config.toml
n_layer = 8
d_model = 160
n_experts = 128
experts_per_token = 4
d_expert = 80
d_shared_expert = 0
activation = "swiglu"
moe_layers = [1, 2, 3, 4, 5, 6, 7]
router_score = "softmax"
normalize_top_k = false
routed_scale = 1.0
balance_loss = 0.0139
balance_bias = false
init_std_router = 0.017
lr_router = 0.0016
n_head = 5
n_kv_head = 5
head_dim = 32
vocab_size = 1024
norm = "rmsnorm"
norm_place = "pre"
norm_eps = 1e-05
positions = "rope"
rope_base = 10000.0
rope_fraction = 1.0
qk_norm = false
attn_scale = 0.177
tie_embeddings = false
parallel_block = false
init = "normal"
init_std_qkv = 0.0383
init_std_o = 0.0
init_std_up = 0.0383
init_std_down = 0.0
optimizer = "adamw"
lr = 0.00261
beta1 = 0.9
beta2 = 0.95
weight_decay = 0.0
lr_head = 0.00853
warmup_steps = 469
schedule = "cos"
final_lr_fraction = 0.03
batch_tokens = 262144
seq_len = 768
doc_mask = true
train_tokens = 820200000
steps = 3129
dataset = "wikipedia_en"
Below are experts of layer 5 (counted from 0) of a mixture-of-experts language model. Rows are named router (the router's row for the expert) and show model dimensions 0-159. Each number is 500 + 25 x the weight over its row's rms, rounded and kept within 0 to 999. Numbers have three digits each.
After each expert's rows: "mostly gets" lists some tokens that are sent to it at least half of the time. This comes from a sample of Wikipedia text that the model never trained on.

# expert 107
router:480468512534491485522500542532473494482494483542534522553543469507520499533454490486485493474474515518530526491524528447516484436506519498519564492525525450491479500474515517508525479472481510544497490482467466470504520490495463518484508484468501543528511489443520524544484504485521551479482504471517527508475492545496450498478550522503496490471503482516494517490462484500509470511476474496505511510497478497496519503539551467510487469509506502488485507497448507536461494490475488
mostly gets: "duc", "form", "clud", "v", "resent", "fer"

# expert 92
router:488446513504477496498550521537519556548484471457530464512549528502511528483534502498528496487467507476510532485499540501445496468536488535531498531500475492492500493531512490463467499447501499470512532501494478490470532482479486533528512507461488455477534510556477506494515535458497527490530511475477452500491508506489526540498512517482507459471457533489479532470504507514500486498514482506495507518520483498523486458484481475478482545485495515533494481539478466474517498538511473
mostly gets: "ook", "pt", "ames", "overn", "ob", "ood"

# expert 119
router:486481489510466505499516515532522527495537513525480503497486514506505516465494499496481547516476516492506550472491520558481491463513492498498508447500480468534503550508507490479513487506456471494552483516458552507469518481476532496550544493517539476499494495503520492492476511514536535489474528468530495448491549475525516464545476471524527504493564497480487499504536521456502515532498473482477523469473546488530501467527525493494514468457487498528507536507500501475486496540487524
mostly gets: " not", "ould", " l", " bet", " Eng", " Is"

# expert 85
router:504532481482499501494506441464503480469502504488520496498523464484517534447532506508546472536480474529539460468531484447453502554471452474468478502507490523460516542477526501489481515501490486557485502510483498502526491471486487529496535522494493517470500518519507475500522525520504536472528514481492532501517486497479476493482478502502522501551436521529504507534484491475528504534505494492470529538526480506479496519489447546474514445508513502494473474483518530512457521483476513
mostly gets: " con", " new", "ilm", " work", "oot", " film"

# expert 87
router:496482541534491538514478503480477496532507507504515511498502512516506505466495532520495465463503520515509508467484524480505529457509501528475509522532475495537476553474485483428495503474487466491532474498503532510483498482546487473462450501530475524503510464534477514481501506489469501537486515521500503495547446499492561496479503497469549454486525495501514479475461510451526490474551519523501472508521529512491510504487465469480496538526486517466521462503460479483518496507541447
mostly gets: " all", "usic", "eries", " more", "any", "ome"

# expert 94
router:517501505481542498519543522548528517524517485518527491474548509517471507510514522521470459494464521528479501551472530448512530450491500517538515488521488507522524509488474526520542528525521476481526507505496513480489471501483530484455469515514462480491503486518496526496471494524530476501467508486517529505537509516462463499456551520493447513461527509505480486520501513474474498477485485525542490455517506493533532493532445490499511522459533513435479478510488492479531481481524481
mostly gets: " Aust", "eg", "enn", "uss", "ug", " Mar"

# expert 79
router:483477533488532499485514533499485473442541475517480483513522506521501520533464513523480499505496540506500516506476489541508540455509528471541506523543539513492505507473542510531513462502506531502500463508474492506490520463471517497541487547509508487495522488537507530479539531484510521474487491486540487506475494499472516489528524466510540520489539438511513470523472488437534443543457486500472501481468489491491507525494456477519532472481476544489485527467523512483516516505493512
mostly gets: " p", " sp", " Sp", " s", " ret", "p"

# expert 66
router:515470527485500506477497495506490513556532487508535488516483501495490515508538476538492497531540460485493488494507526540481491475487508489527520502503555556476493488483515497503451467501498474523472479506533502501535526482513481465548506521495506482509525505541467481501492506461521486538523479537499518474521541451531491498515496527460539516488444529482521539516533520486497513463502550546470537473485503470501542508470476508477498519519478507524468475459520529546446531497500494
mostly gets: "s", "ins", "sh", "als", "n", "ilm"

# expert 67
router:496482492487456508535468512466445483516496470485532496479532524502556510474521481489563521502495462520533503533513449502542454522545475511479472516480537503473509456495474506541530512498465474530544485525503524501452511496477470504497483493480523531555468505500490513469498542463515479526530475496507477494485499473524528522500490535514523498490474523465524506481477483521496506466510506481503507535498484497539513479470499526541511499525496475522465480501498538483546546491471483
mostly gets: " again", "ished", "ely", " also", " been", "ly"

# expert 102
router:534525499473537480504475474503503515479492494499508513513529501517487525504485501462502543497517508509529527535514509467479493507497465511472513473513493478487524496460482509485534496533538476452494501492502484558493498467513494473512486464508501487448470482511556515459519506562487515512481479449548507504477521503538515464512519466487483516526547508488483531464525499490498479525459491506454498477521538479527530518517542455490533494423511504515532549494537512490468536505478497
mostly gets: "9", "8", "7", "6", "5", "4"

# expert 116
router:479537497510500516492546535517458535444518529536474493531458476529515503491463505496469519492535546493489511457461467469463516465493510454508511452530494486521490514494515501553499540496521500497486509475496496477483503456519492543500506506532517511454523437473551512525472482511475494484480553478461508501510472495524514462480502496487493527520516521532503496541482477528520518515525491474511513514498551493441496543513487486501507487468502521495519527515492480466481486489462490
mostly gets: " pol", " im", " un", " ex", " o"

# expert 113
router:466489453534492526502537455502491473481492489512489460495532488527524517435524520496561490473500479493468496511512516485465482485527470487495497484520464461479488523533516512488471505469483461508483512471518525508468495511515491514516538463480546499465507486524525468530506478430497466535542510531491503503516521492476521510525489502480528467525454522497528471553550526502471503481533504474511527503507509495515489480531495494457458489490494482516484482466463482456525515539474480
mostly gets: " she", " would", " out", "fter", " work", " She"

# expert 70
router:504488531521498504540478517539490487469531514539513536547506532509542487533500517509502540477484522499497519489471518483522525449518512505507510511494502530567496489494511489482541517499494513507500473493467530474464475472531512535484486549518561511522561472493497543479490528497483517482474491452507522475503476486471541464449536498465513458487543490494472520460449505462478477471525457461488505494520535503478513475492508483535486500510511531474520496523497517501513526481509517
mostly gets: "ount", "ublic", "emb", "ubl", "ost", "usic"

# expert 86
router:478464505501517507491478517469468473554479474475523531465503458500527493484514473499522528505523487489542478489513509523522522540528544512531499485475466526505498502492499518526525516485469496514471524504478474483537493533475449544481523477483493477529517521519452472526497511451500447496488499523466479506505468512518508545525515538473501469504460519497454535478482508469481497485512514476534500530512491461512510503499542534541482496545492468461523469502559461502538530492512502
mostly gets: "ters", "oup", "hip", " team", "er", "ers"

# expert 115
router:531493474489504486526473474523504475462499502489449495491451525493503487524518454512505533474507551463505504528471491530463454532481488528428516530541466479481534508530444506491493480475532510459484512535559523548507508529523507456511497516537557556492510520474515512510500487504520498533548463510491500498484507507524529544519495497529507461506492524499494490502497555473489491501476512504541524510490498542479519509492518501522478509539483479509475484498488522501489480493481484
mostly gets: " and", " which", "),", " where", " when", " but"

# expert 82
router:543524515536465514536530488527473503527464519504532475471532477520494530501506527515528548499512452502538501482494518518478485521525498509468486525505476502498527455530487488460526494515446507540531488546490489544510512486519520448460455473472479508537510491531500532480464492510494482510491479481509479550468520489530520524505449504499508522504462547475529503477503495515464533463542494438489480531493481483539519455476491521514488490522496488477495479514506506502524486484513461
mostly gets: "ing", "ating", "ings", "ased", " up", "ed"

# expert 90
router:514473484498528511517506489543543496531491474505511494517510491486490492499492532475440479529492494516471523509482565516499462472492522525524475469529478497539532476534482515516544534519488480493488489497482468463499505484461552504491562498467478488493527501491514557478513533530508480501488512563514490485498451511470482484483504497440476529476480507521463512526525472498463480512496479529497523488505535510491546520498496459490516517522516454507487546533527537553529496498497504
mostly gets: "é", " Col", "b", "ob", "eb"

# expert 127
router:485459516521457507501459490504497471492524477456484523495489496517465452449495473509501492484522474515486439465514496467516513499488491499474540526484487549491525488475464511489515473456521542520507519474483526473476494510541504501561508468475539526551531469482481521506494496488477534518510481481491507476508458520443512533507498503527532475510485511497499494513483462514532511493494484520518501513511480476472519435467456548519492505517479453446514512480514522483497486510507458
mostly gets: " form", "rap", "ew", "ious", "du", "ap"

# expert 97
router:537520472468543521499480509508534473519524550442502476495482492457466473529490462530477509491518538514549518506472497544496459520434495545450527514517521481501487514515463474487512481489514509447500472503526477509523495527479552468532528483538499517496493539492510542526519506529465500515538450550486517517497497485530485522522471527500508491507476499492514477534534508473499506509512514514504474521493515517519479482543514489503507541513521489522486510540481518528464483486494463
mostly gets: "\"", "),", ","

# expert 110
router:556543474475509464507466486482535474454507506480450525498498494498463451494508488480518499492540503526527504482514484481513507473523476482512508484474555465464479485510470511480510499493527477513529464528530527544482479508523515506517512501471491483465483540493499482512521477505477523489483478499528512483497464514553538487499463491528513557472510522482495462500498544503513503508537503484465497533511434520500459496528465483488500504489508500573519516513508487468438460504496524
mostly gets: "\n", ")\n", ".\n\n", ".\n", "\n\n", "==\n\n"

# expert 106
router:451527539537482529486533501519479520461515499509518482485537527508543465452494462480558527474493506524497498465508508462506459455525499488512539519494483487468487528528501493508466461472474473553541512470491518502466522511462468491508492471500576522504522489491490521527459511515489493521525497474503510471501466512492497529459463502484508501492510516484525468504440506524514471473515458476471527511500489479499498468516512476477468519478479516523493479487438530472491495512495493
mostly gets: " us", " out", " him", " found", " her", " been"

# expert 53
router:488527527551451475503519462506493526505461521554501490502529479517534524513479525477516537509559490524509500488486540479516470503514485492497509486513520472489470472523506535465491499501477465515527482546475527517481492470505510467500483472469502477505529545534522533447465510514467504517505512468505526528533439465501504488501476483507504544500482536460505478488481487540481508450522454436525493506536527500512467475473484517473509501472506534512496542522526529493513497504489482
mostly gets: " med", " off", " found", " rele", " U", "ele"

# expert 81
router:492450449498485495491523482486522482528495502463477488460527455491488458463515457513512469533481449477505474490516492476491511523515488503518494490473474526500516498523518482494504535516496494560507491515443525456523491493532481510486524442469477472494510469523480476535493487481513493473502492546460498546501566535462517467549506490512525492511516483516559463487489480494486506486525526532519488556521533488477517475479493505476449502520479483463487480485480504508488504519493497
mostly gets: "iet", " Part", " Count", "orn", "irst", "ober"

# expert 103
router:493542509486491516448490542496504522531493522544516542497459440491522480495513518522521510482521489497510517476497475504500540563481495473500515476525558505503475479461511508513508549520497515511495512526466504466498510476520503472487515539526520481539462474503482519470468530520466495510472516498479505450482468495507521483498485563490522552518535521540470484483461478510486542486491498542545517500499512459459526527456492479481492507503494456480490499475528527535518491478503495
mostly gets: " med", "al", " pre", "ual", "olog", " con"

# expert 72
router:558527453498504527447496488489507505445476534522478468473470549517523497473493468450514491502500511504509498530492501507456460519508488494476502499543482443476553519506481496484491522540500472481473510521521541495477470534529519485507484501524519506496519484477498488508454482481508511553496486481479501499471484495487509556517457502510505515516465502558481486475512536479520505521507497501525534498501499558514526509535520497511533528522472467467508450505470522540523486492505456
mostly gets: " or", " other", " and", " new", " &", " the"

# expert 114
router:484515499530500520514492503476473482475517480475525521497475529532454505484484483469459514481490493496456532478472514476500527485483526494510536519526515504492487466519473522504543491497534545459475503503443489509488517490476487469532501493458532502446533528464512525490469491546467516465529524514547496491495482539512463462493502520501515504534515522494501552479506489505558514509504471533470472473490516507451534477531483485526514486515516490452494554547518526484519455519492513
mostly gets: " re", " de", " co", " se", " pe", " bu"

# expert 77
router:454457542509527453481472503502479450515444471476536516485530485481488524522494527533491506502505482503496533473497512478469548483533498504515493490502475480474500532477500504553514476509509499540454485494525508480497512455486529532497491479515468532480517445511527448457533481500492490486501532479517505483524454545479532487538490493516523469501515493482504544491518492475520493530505511524446493482476513470527476527478493523493463487486512442522471485477520471490449514510482526
mostly gets: "m", " im", " m", "om", " Comm", " p"

# expert 69
router:509517512472488457468502554549479533526451482496521522517477468502484545554518532454457498497486528501465544489554477495512484508486500518540481506447490514527533490488480520562520556491483514522468522488496502477541484483472510532460525529496476533520498500484458511499496529531528523526464504511528526538497500499487496503489542510535488524502500498523459516479481490516468501487473500528528520473479501490521503532487518524504542506489494474531475504475476468518477508453508485
mostly gets: "eneral", " ag", "im", "ag", "g", "05"

# expert 120
router:544515513494536495502466477502515533497489500449519485465496520519463546489469470479512517471521516523554539558474471498468475501481453488515485487483529450508512487497468504477522502510556456510517447486513478520489497521466488510470469523536484470498493505508543489508535511491485509503519475476502522551493508470497515444542541464516463523507535494509447524505513543509506488534478516486463497520503491519485483517482500483507461484475500535504552496544510502511491490519529488
mostly gets: "@", "}", "ampions", "]", "\\", " Oct"

# expert 112
router:490521503509496497460505477492498511465502487482466536491497481517464519550493487508524480526492532472516488465502496550518518467458480477454489533527459497487509535484514517490515488537488518464512495549477471527515514488527544494510520494483484488499473535493546484470525448519456459466494508471549464494510509522519498503498499453548482481491495488499474493547514561483517491477519473486493432470449524522520509505515504518476514466515500545518500537515524509510480462526500528
mostly gets: " t", " T", " c", " St", " (", " C"

# expert 75
router:513527523466483504523517473524487490514494549483504486499513547488484532509487497545526469501488566536515505451504491512483479521527515504487485465556494472508481530504499456476477477474498476459547489539539486526543507509517539513518516508514454466478478509527495489483507518519460551538499508480498492469469481509499501519505457491475488504488514511477469473493517491527548477499492487464488534489523520520516455512511497448512541526471508537477554459530496468498470479530515518
mostly gets: " US", "I", "'", "V", "X", "U"

# expert 83
router:522488467501522504515495526487449513495520508487501484518520513501508486464494437487512552500497483522499521501497478507488441529479469508498501526488512486480476468488472469469456491514502463532520492478565502522498513480502474486501471482527542545472487500502521514474471547528503462518496479482517468521468463439511519511514489476510526473490457509485520495494511527500533507503532489526491528480498487467501502462498498514511481470529500473577484474457514502434463521492541452
mostly gets: " also", " has", " is", " can", " have", " are"

# expert 125
router:483494515507513481504489496487481459534475465500519496513542505497501548505505507517518473480493523538515502485512507517527530467513497530546515496552528529529468473455471473504521494507485509494537478504496494463497504474437474470494423491502442529499492483471454508481510474508521544489499518496478490508554512538503502464484528538505513452447510485504484513485491516476539519511528499528468489494515479563503493504488509506476498574538525510466491468514478478500505519523531501
mostly gets: " includ", "ev", "uss", "en", "v", "iss"

# expert 73
router:476488510522504520493548536471487506449558521543461472481496472488477495520473492508449506523492546511485511515529484512502506431491516481520520499491497497530503513494541485501476508489451541504468516477519494512462500471512502527500489508503507484434549475465525476505471505502529470456506524484519487529462511465522478459462487454458484479521511468526521480526459516466482471523461469490503490495500515483481483521522516518466484462471495542480489535491496485456483509490484496
mostly gets: " fl", " sh", " g", " tr", " r", " kn"

# expert 64
router:495533484502518474525489489452511481447491477498466493477468493523542464497530471456498503507508528500520465483503456456498500495519427451502465525487535476470490538513520507513492508489468480527473497514525505550524505494495493540513487514499467467454473533523484487459505489526496476491533493518519490502499538511557539509547472507494516538477495503470487487549484550516515498501466482461505517506523517540460493527488499508507514504525484500551461522512496474496470457491489520
mostly gets: ".\n\n", "==\n\n", " ==\n", " |\n\n", "==\n", "===\n\n"

# expert 76
router:506448546516496485509565533487506505531506481494519508543515493545521537518525518464493482545469501468469499568520500512509523539495513488487483507485506524465537479462526550505481513476490526493521472486475489521528480463470502492493520505469496484514530507496469538491484541508502494501465522519483480485483537502510449506514505502495502469485499506491501557543478523489520456486482518511468461521507439523537532508473486497483526518507500461506487494485530517455511521449450506
mostly gets: "oss", "ph", "pt", "at", "ict"

# expert 71
router:527483498505523467524483464506452473477469530478524498499445500542511493525563530532485544483503480448488451477487486533510526537532506492456525508486485531491469487516480531462481522499471552504496507496473496481517507546556469519477504480537488507530501495526480463494523490486501477496466466501459463508474492521493512485544509526500513492512474482491469529460517510520488512489515517513443478512491500483497478509460522512523471505552491454558496505478517510527489522510498494
mostly gets: "ics", "ical", "ic", "ric", "rap", "ory"

# expert 105
router:449479532519463494502487552517514494524532467482535469514481466487516508511494536499449506502489515486469465496500515498501536490467484501473545498519511521540512520461498538495497469480504533504497511467455522470506483489471450439477479458463494566520475504491453517536501489513527523481507514505490525525502502527474472498491506529512477448503470493492484497477479463491473494505486513516526506508474518511509534523488521523488499549477456547533473523544488451481461479476505497
mostly gets: " ass", "qu", "oss", "te", "ass", "end"

# expert 68
router:538516485478515500520505508490538500456469502497482491490482531504461529499480509536503503503498534523491526497448497488465475495505475499474487497541473459535492503552510499465524457510545477518514463543518470543529468533515526502470492522499480490451500506497519508457527515501501562498496507482519523482510528473490527487520494463518484541479539476484458449480517522488522479469485478494477512470502511481474487521519494483506490497457523548492552453543529468492492457521516540
mostly gets: "X", "&", "D"

# expert 126
router:509542470476520484506491493492519514475484522552470527506514489483513460512502505501502543511534528533534501524488542464474502455464470504442519515491540503509528509525508442474520510522488472471528508496514494501484482508471514470542481488512471462541481512517515488549550528500458512502466498473507516498501512483530466511514500441510528543519542475504499466473490534456502479499448493508485513467484514489511461531543504499469514475500503546497525510512517550537518517473487497
mostly gets: "19", "20", "18", "17", "15"

# expert 122
router:531534462509487500491508512497485523512488525480463479514467556496501473475477511451493525503534480542521480513504484499504480509510479495469472499503494442458491531501500449530502508526522481522466477523510516509461528495523491476507474514539491501464532513481529457544484464506465439541507488483484520501454460479479522491492483480494513495485480520524492445546480547519512525505523517552455507498470459539488505471558534479464524500494487490529512493500494489506482500499488463
mostly gets: " the", " his", "The", " its", " The", " this"

# expert 80
router:522513450530528523489488490482479509481485545500541503498521460527521517493498520513453480469487426537474533488505506524489507524501487514495538492484557481514490512540486496475510531491486457532514505534458509512508531473486491497476520501472487507496509473499511499506484512537496477458530506499521449532503484548496518459563460512494531535520519496511541470476531484538511513532547559467493479497507495505487515506541510470513517470530502500486510481493489471537480460537529514
mostly gets: " pre", "re", " le", " pe", " loc", " Re"

# expert 124
router:471427533500459526523515498473528446547518472501506481476568524532484476483499514524529495530506487481519502491493519537505517495494519493511495534530489504520520541454514506485513505506489523509493512495492510508464512473470507497561493509519543500550535449497473503474523507488509516528509514496507513464499508491463505545484512558488480488476494494468505511511507500452523474446530483479519517510530506526542510490486489509502493525470519527468518466512547456481563527507508472
mostly gets: " ind", "irect", "ind", " act", "ss", "und"

# expert 121
router:484489471535502465484467493486525519512506497497477494488514517514481496523453521547465482483513544521511483515502546511537480449490495539500536501473510517500508532538503487512535490528545516458545496497500510521485504506504505491521501514544467465493473509501546521482524505537516516493513518479546504533531498474484459505530518457497460511489523470502473467567516520513487478522487470467481465478509504456537466526540507506492549499485533568501522526492532510531543508489503513
mostly gets: " J", " Jo", " C", " K", " P", " Pr"

# expert 89
router:466471535514497513483513520509511517479529457533492481487516520499481483539452508492457490525505534474471495505468517495529498448450499465526495509507486519513461538471524513502532463528525490529489500459498491480531519485494530517488479518505502524475495470481542539513522494511521509462511517478479541477489522514474507520461540490513482529486489475495504461485436450507493440465511498518497518467464546474495516532508472514491460489464469531505481544540512521470483473462499487
mostly gets: " ag", " dec", " qu", " pol", " reg", " sup"

# expert 91
router:521478502473544515472516469490482538511497532459489522508510470513458485454480510493489478519500480476473462488507538533497491503468518485507490488531469512510505502476454496479508521556498512480530542485519475459481479546494527499510522484489495488545476475510452498530451470492547488499450515547509493537489478514522462480516473556504471493526470515468505509491527465528482526519531527532504477478505502523533481500517504545517494519532488452495486535477516541509545496532527485
mostly gets: "iel", "ah", "uk", "we"

# expert 109
router:457500520511463527485491474553494490511495522522536510507500513491496507468489517509511493492510521491459485466530498472528517478527530490524528486559468497451451484490546504469479478470520486538517516514458500444530500488475481485493489483528490503533506521526453510469476512486513516437462477498480470484489511553492489517460493520527452504510486489502448501471518461516492468499444459499461511505550497460507507465470516488491508516470491519521497495493486523489506454493525543
mostly gets: " us", "ec", "ir", "duc", "ric", " sec"

# expert 100
router:526537469462499465502498497475553539494463510476499484494492532502457499473520512522525470519503518525491482525514530489518464523471458503490469441501468501486498486547487489464493448513537459499538502523507529511514500545497511526500459517541496480460469532480492461505545524497481557508497505498493512477493506516516486475494538465542451525507497503475474506505534503555523481499517509477515545470527527530541478531530480493532514484488535515509508496527515479521478462506522508
mostly gets: "--", "_", " US", "+", " =", "U"

# expert 111
router:477515489495513517506481463483474504485547503528504464507534497498542498501444457541510518531534483499497521545463493537510492472460510486513537537507476526472448475509520504472513505509486466496479491465511501489525542477470506491502442515487523475518539486481571520488532524485495493489507525456543547488484535469524472517521499456526539507479457512503534485497509474493528515484536507491503501478475504467499500493476455536466501500498509533464506476516528470471482469499521531
mostly gets: " res", " ex", " des", " o", " cons", " sp"

# expert 104
router:502487495543446519511531483472498465494523498491518463499495459492553492481490522526546486489501509490544532523516477472493497496542513512506496499494482488536472521489535458512449472464471532493508488506489547475478488494559492516503491487484557492536489485527503487489509490445489549527500528505517507486516522495509528516534460490463545448486509498472529517489497538499477512497516513496509516506532511545512505447483466456487482526517488523480524474515426458503496513530489488
mostly gets: "ollow", "ild", "ound", "ain", "pen", "own"

# expert 99
router:530490514503478511513508482478465492517529482509501477460524508509528471482518483483483534480504497498529482533492502513518409525548466487502501511486486481483474486509474476518490454504460470535518481497540530550481471487509485466473466493531501547495502508505513471492469481465515457527536458499493495525473493441524534516492500506495487518492481535470512471501475532534487506504522500486541484543486471497538504499509504509503505449511504485535462470476467529462473529467480438
mostly gets: " was", " had", " were", " has", " is", " have"

# expert 123
router:515491508532475472497514447467499523455483490528456478481514534525511480508500492454526477494492500493498468515506478506528509480521481465469486480505503503522476530496501507556455471498541484476495489493541547505485492554500515478502491532485514549498504506497493486558541464479485454547531469513476514495517532514488525507538471520498492517497500508514512460530491514482437540517527521472548510538478486550506494477516522528562496511509476474506488461502473513498511531462480515
mostly gets: " by", " to", " into", " from", " for", " during"

# expert 78
router:529529456534514515529499479493515486433521491514490496487497494522484498517506508474540534519487534525518523534499487512477466501487494527467504505500481478506525523527467480537497481482547441485520463495506538493481508484475535473501483531540555489510514514516544496490516508535542470497519526496515537453511520504513525500462493440488491535513535519538528458520517510499479506496490423487488510490476478519532501478516541464518547502485522475498484489515523517496505485433480512
mostly gets: "In", "fter", " when", " where", " On", " but"

# expert 101
router:517503457502480491526551494515492502435467527518488482545513490498487511515457515510474487504480537526515505525527509444441454434476467491508472505441503472448523544534517491497502480483548499531524470505478498540535513502531502533472509509518491512486511535487556466495482481508491526487531534498479495484487504510510523492509512464531457534497539487511536462513511520508521494489482491447493493498490516534493496492523489487482509456477466519503517486519501482541473484506510478
mostly gets: " No", "oot", "\\", "In", "#", "{"

# expert 95
router:456515503528526508470497519534530489467521518527504520502487482470509446554468516508471502521513524512488517467487536463510524468509510448523502505477500509469514521531517541511509464509481514529493503501497475475483478484516541563513500505508510507515519467513549540466479497504518527445500509457491524463490457525476470516506493458473517486515521478521501501487460474492478484541461479460468502491496505454501485500483467522529507461480482524492457531475514544461458506466487517
mostly gets: " col", " comm", " Comm", " comp", "oc", "gr"

# expert 74
router:536538495482488533510519483524526525433511521547507475476520492466488501438465514517466473484497497534443554512478524517483506523479523502529498468502494465494504521522509475496516506504510452512474541536541480530490503502490525497483521520486501498489466508493552510495497472510456486498483508528524481489515507494517448514495469462543487533500539503509493462468540496510486490519487497447476503499494503504486467540530487495478499483459469536511555531532505488536523456530482514
mostly gets: " ad", " Ad", " E", " Or", "\\", "E"

# expert 84
router:529464537467506513478455531499548476536525506518502529541493478454530528523539540461510441495458511505519474516515510521540542530509496539522511511479488493487511465492506548542493494488486513491505502487498473506495466532467515533483526447496458474506499506530468521492522463492500481543473454518488524486549506502478477487500550518519501465484515505505487531477508496490510502524494537545500483514529481517506517488514488511503542492547532492495491489487460509484555540528477505
mostly gets: "ph", "ton", "land", "ican", "ley", "h"

# expert 108
router:486479545503523473494486504477494528506480475478534485509528488494490482474503471522488524485504465454484438488458517499505501530498474513474531511509500505491449471499469496487532530474475493453460520505489464481522518501518487489474483504509480502506505487537492489503541508474506450514507473540516472494519484525501424512522501524476518480469457505492507548463510485522531532537525538515516465549508454438488481475463527539516508511544482467488511497479534522479478481458505517
mostly gets: "ines", "ents", "ers", "ters", "ics", "ia"

# expert 88
router:493488523493456496514462541468482462520496479521519504528509477502489509509542468554531498524539488467545462485456524545461488502508498501479536509500522535477510468532489508478480492513456501515500486512499489508524517485538441465496462527509511501531475531503469467491459506504528479542539513506521514509459533468527502460516518511490519493476469514524492518491463507516484532486501534524543498530511493455462505513479505491549502499524520490510469464468533521475465539453505490
mostly gets: " they", "ities", "ents", "ions", " which", "ations"